config.toml
num_hidden_layers = 13
hidden_size = 384
n_experts = 32
experts_per_token = 2
d_expert = 320
d_shared_expert = 0
hidden_act = "swiglu"
moe_layers = [2, 3, 4, 5, 6, 7, 8, 9, 10, 11, 12]
router_score = "softmax"
normalize_top_k = true
routed_scale = 1.5
balance_loss = 0.0147
balance_bias = false
router_noise = 0.3
init_std_router = 0.0071
lr_router = 0.00115
num_attention_heads = 3
num_key_value_heads = 1
head_dim = 128
vocab_size = 8192
norm = "rmsnorm"
norm_place = "pre"
norm_eps = 1e-05
positions = "rope"
rope_theta = 58500.0
rope_fraction = 1.0
qk_norm = true
attn_scale = 0.0884
tie_word_embeddings = false
parallel_block = false
init = "normal"
init_std_qkv = 0.0234
init_std_o = 0.0234
init_std_up = 0.0234
init_std_down = 0.0153
init_mimetic = 0.5
optimizer = "muon_variant"
learning_rate = 0.000973
lr_mult_down = 3.0
beta1 = 0.95
lr_head = 0.0052
max_grad_norm = 2.0
warmup_steps = 50
schedule = "wsd"
decay_fraction = 0.464
decay_shape = "linear"
final_lr_fraction = 0.0
batch_tokens = 131072
max_seq_len = 1024
doc_mask = true
train_tokens = 1809000000
max_steps = 13802
dataset = "wikipedia_en"
Below are experts of layer 4 (counted from 0) of a mixture-of-experts language model. Rows are named router (the router's row for the expert) and show model dimensions 96-191. Each number is 500 + 40 x the weight over its row's rms, rounded and kept within 0 to 999. Numbers have three digits each.
After each expert's rows: a language model's description of what the expert responds to; "gets" lists some tokens that make up at least twice as much of what it gets as of all text. This comes from a sample of Wikipedia text that the model never trained on. Tokens count by the router's weight.

# expert 21
router:454540521571578525534533509491526473511525472456520542445529563615501554481582452512514464468514501512505417459430497442515503497500491490481534445488535525507512440492474489497513528498552472456532505507478464439520466528447499435469446487465535404529513458523481451467418402488499529496
What it handles: Tokens after numbers: percent, degree and minute signs, km, ft, plus ordinals and counted nouns like first, second, season, parts.
gets: "%", "th", "°", " years", " first", " km"

# expert 27
router:456565585620523535501515502515527467529494448525533553453454497501590493513466606532581436507525534479514499477515527487464506571607544518452528574507541487498459527509524479494527452499573419553512521471542547490506487522472500480489463453472518456454497478557492421467483484550502559474
What it handles: Punctuation opening asides or separating fields in lists and tables: opening parentheses, slashes, em and en dashes, $, +, as in (aged 58).
gets: " (", "/", " —", " /", ",", " –"

# expert 16
router:539489491523588500495520413492484466496454544494518496530422579488512526486538518470457425476499564473527495559479476518503591519566509526498566575522536433483488451502413468494552464514480531398544548473478525510521565504457511468520499477507520436460494508518492516412456533530511430501
What it handles: Single digits inside numbers, especially the last digit of years after "In 19", plus coordinates, statistics, and regnal II and III.
gets: "5", "4", "3", "6", "7", "8"

# expert 29
router:596455567432522467475556494552406473428497542486480548437432469503548427535436455446513500552572442544575492474464533473514485505481532415497552512480580511531450521485457452450511528457535555444554490476440467477486513541552510479497530526467589547449430516495503495516544580514446573486
What it handles: Plural -s and suffix pieces on nouns and adjectives in expository prose, plus abstract words like social, production, cultural.
gets: "s", "al", "ive", "es", " p", " more"

# expert 26
router:503584503490472468554488486469555544467514577505436444422471500501446480423512533510538518489544521475535512515515468486532420543548477552543568504506518493509424502482519467489526444561559490569438540445519563512518538541561589490486498450555544469524442534446539462479475503481512492494
What it handles: Digits, en dashes and minus signs inside years, scores, ranges and numbers in tables, such as 0–0, 2010–11, 1,500.
gets: "0", "–", "2", "9", "1", "-"

# expert 9
router:426540431488492497449541531509514464477435450485367448456476482568539500522539471489504501482530541424503582535447518447479498459468494525505550496497487531452529573404469544518464498550453466505480510539531512503534524497502358528630449484462506452520542552548498562501496453448561505551
What it handles: Pieces inside proper names and rare words, especially y, w, ch, z, k, as in Wycombe, Willy, Hemidactylus, Olcott.
gets: "y", "w", "ch", "z", "el", "k"

# expert 10
router:522459485459587505493452511542538543505574555504555500502556472495543519521553527445460512515545528542537529585456457524499484461490517551559528464610519478547421567493466524501558494549493522464487529445563466505438524455550475534527494510410439466496505451500447481453524538561461468537
What it handles: Pipe separators between cells in wiki tables, especially after header words or names, plus semicolons and list asterisks.
gets: " |", "|", ";", ");", " *"

# expert 0
router:470481470495435489534465477446500492474468552557403518485591497428472473425500517459480542504450425525425406480501524460483481542491476544496489553474480491462449451520536544466479540493473597547425494540496475533471476446515560489497565474448525518518501530468450525547473522475549433530
What it handles: Articles and possessives opening a noun phrase, often after prepositions, such as the, a, his, their, plus heading and table-header words like Notes, Education.
gets: " the", " a", " The", " his", " an", "The"

# expert 8
router:595559504513521533476517447555471524541548542520462515512520394555487480492473498551493494530520445510490525483526454469477522486499502423503539505473506497435547512468513508500508565473499550472495442571491436520542554441439518505510491403508573514495425395421519507563396490464470499508
What it handles: Verb particles and participles after was/is, like out, up, released, held, plus first pieces of lowercase words split mid-word (un, re, c, d).
gets: "d", " out", " c", " up", " un", " re"

# expert 15
router:512571499479506474477460567463438476487451456497571443510441538462496519574490465479521460484506518417536499453469461512472447493512519540541481554532545502505544471523500418467530490477515524495416472513627508523518495504569556479506522471577447438472459448584477492401543526432552495497
What it handles: Prepositions after verbs or participles, such as led by, confused with, on stage, plus under, against, between, including, due.
gets: " by", " with", " on", " under", " over", " against"

# expert 30
router:489386528567585546517475549525562501549475506525577479536540520494460480423426494542523484516511454484480478527476546489475467506415521482462486535515537498518474554497537471468449515445493568505434420457402475474537459499503532444524520539522417467435496460478512472493499499496437518425
What it handles: Final word pieces e, ing, le, re, ne, de ending words and names, such as Twente, Esquire, Clearinghouse, refreshing.
gets: "e", "ing", "a", "n", "le", "re"

# expert 28
router:483502521463463451533467488516427548492490504411613501482459482464522423495558560508541439489506431436464555482515543501530551489477489557487495560540465531568537475532500402441524478527510493492485514538506573447426517505557558523572552537565439517543437452518503533468542503563494494506
What it handles: Sentence-final periods, colons after field labels in taxonomy or infobox lists like Superfamily:, and == heading markers.
gets: ".", ":", "==", "===", " =", "="

# expert 4
router:494541442481480492561521497544526475479543559491496571553535555553481525431456458506489551527513485473575457520553558541471521530536533487560469480483540458543501525450467465530565519485477464535489517518543529537523480483582464451514630579469473454509430555477503465469599572551472467517
What it handles: Participle and adjective endings like -ed, -ated, -ous, -able, plus the third digit of years, such as 19'9'9 and 18'6'8.
gets: "9", "ed", "8", "7", "ing", "ated"

# expert 17
router:408430500516488504560606535425547460443485495469472513589539497520514538556418574557544512435528606490454463528572521558467522465501521520437477521510473533481526495500564532494570544562454435482493511481547498445420542509529403551487423529497452526535438456465533534426531521503569496473
What it handles: Clause-linking words and determiners after a comma or and, such as and, that, which, or, but, who, all, one.
gets: " and", " that", " which", " or", " but", " who"

# expert 1
router:459407552464450462452507452454475503449583464468608510511541449462453431519553509576437472477444522525485494495459432535474495460444556474506483511395518472475491575484541525454476505416506496580498519439453469509431498459534518545487438543580481509466585495517521477545567528557554516576
What it handles: Word-final pieces forming person or agent nouns, such as -er, -ers, -or, -ist, -ian, plus member, player, Attorney.
gets: "er", "ers", "or", "ist", "der", "ter"

# expert 25
router:487454466431502453500497489470508516541530489487495495498506519486534497428522541466550496515568525602557568537551504496435483580538544505447517508496495541503515519512441543450457463548563520464533479524511539487517527500413467477537505509535531483519552561527543452574555467497485445521
What it handles: Vowel-ending syllables inside non-English names, especially Japanese, African, and Italian, such as -o, -ano, -ru, -ang, as in Nagano.
gets: "o", "i", "ta", "u", "ang", "na"

# expert 20
router:494507562552589459515480470504454513561490527512432512517544514548568515467539542534410511526496539533427463436552460398538447514557496572446482432455486437506502441525458495391491544508516548456510526466542502473505541541436553578481539518479559477477455506513515523479540505475531494505
What it handles: Forms of be and have and pronouns in running prose, like was, is, were, had, plus verb stems such as used, prevent.
gets: " was", " is", " as", " he", " were", "ly"

# expert 12
router:420566501505578615401358429477469439509493474451517483473453520472469458543512445460543499440504473581556471534462478528465537490368563487455471562512509538481560529467479480524548471463513515459496534479496558504467517557565469435436490437407452534571453498516511462475461494470442502487
What it handles: The word in, and in as a word piece or prefix (anti-inflammatory, Helsinki), plus at, during and prefixes re, con, pro.
gets: " in", "in", " In", " at", "In", " re"

# expert 3
router:552526518490545490536559479561503551414489510502486521523463491473509464527449558455475532505471509515513500513484486561530450442482445477476485454483471549561529456526529507514457537461532510476454465496499473531375525556469543510486499527497547577538554511463519505482514482513492491441
What it handles: Mid-word and word-final pieces, mostly plural or possessive s and apostrophes, also t, ic, at, as in experiments, Misty, titles.
gets: "s", "'", "t", "al", "ic", "at"

# expert 11
router:483508491491457538518456527484476481528495536480534508473536513546486555525427512544508508488463471511475463533539474505504509444511521557526412455562521466490594464501529579441567441483440533510454531433452460521578560507512477558487497501564451476528507529524435522498525518584476501448
What it handles: Commas, including in dates and numbers, and linking prepositions or conjunctions after a verb, such as to, from, after, when, until.
gets: ",", " to", " from", " at", " after", " into"

# expert 6
router:531516509552478485558511462517497587520511569516491492563483453530511499442411517498467484458535479438507482475498519538469501553443490511529496495532431514422522456522540517569504434539495560491420429520442533437537512531447539451462543462502460552493505451474451600527474523512479526470
What it handles: Individual digits 1–9 and 0 inside numbers in tables, scores, coordinates and measurements, plus spelled numbers like eight, six, nine.
gets: "1", "2", "3", "4", "5", "6"

# expert 7
router:497545479517482607486437464553517484487539556477504533523465572501463448602524474461545501521488548497376547555509496592458477490470570464520517447493520552508566540514478492518474472523504495533435506475558517474499435609525490449503491525470487508529511582503487522473553461515564497526
What it handles: Closing brackets and quotes ending parentheticals or table entries, plus word-final -en and -man, as in Bestehen and Daman.
gets: ")", "en", "\"", "man", "),", "}"

# expert 5
router:501565515488436500490520474526501510497460450548497475540564437505505521545527466475452543464445457492418504413518528488541477501512522455520387465461434482466525485529492617496540485552492504468544507519524493490497452463512507545473505515479515512454503547520485539557543559424469478551
What it handles: Line breaks in infoboxes, tables and section headers, plus opening quote marks and field labels like Synonyms, Coordinates, Animalia.
gets: "\n", " \"", "S", " S", "C", "P"

# expert 13
router:493517557456470548512512548433499442481519538496509454547509485511392533470444400522505501453525475435572489571430534509463540570599473515445472539469475549456504498520510460571558508528478575527453530530499488523494507492540499539486523475529492511473465562492547460494533504539504536501
What it handles: The prepositions of and for in names like House of Lords, French de and du, and hyphens starting list items or joining compounds.
gets: "-", " of", " for", " de", " –", " For"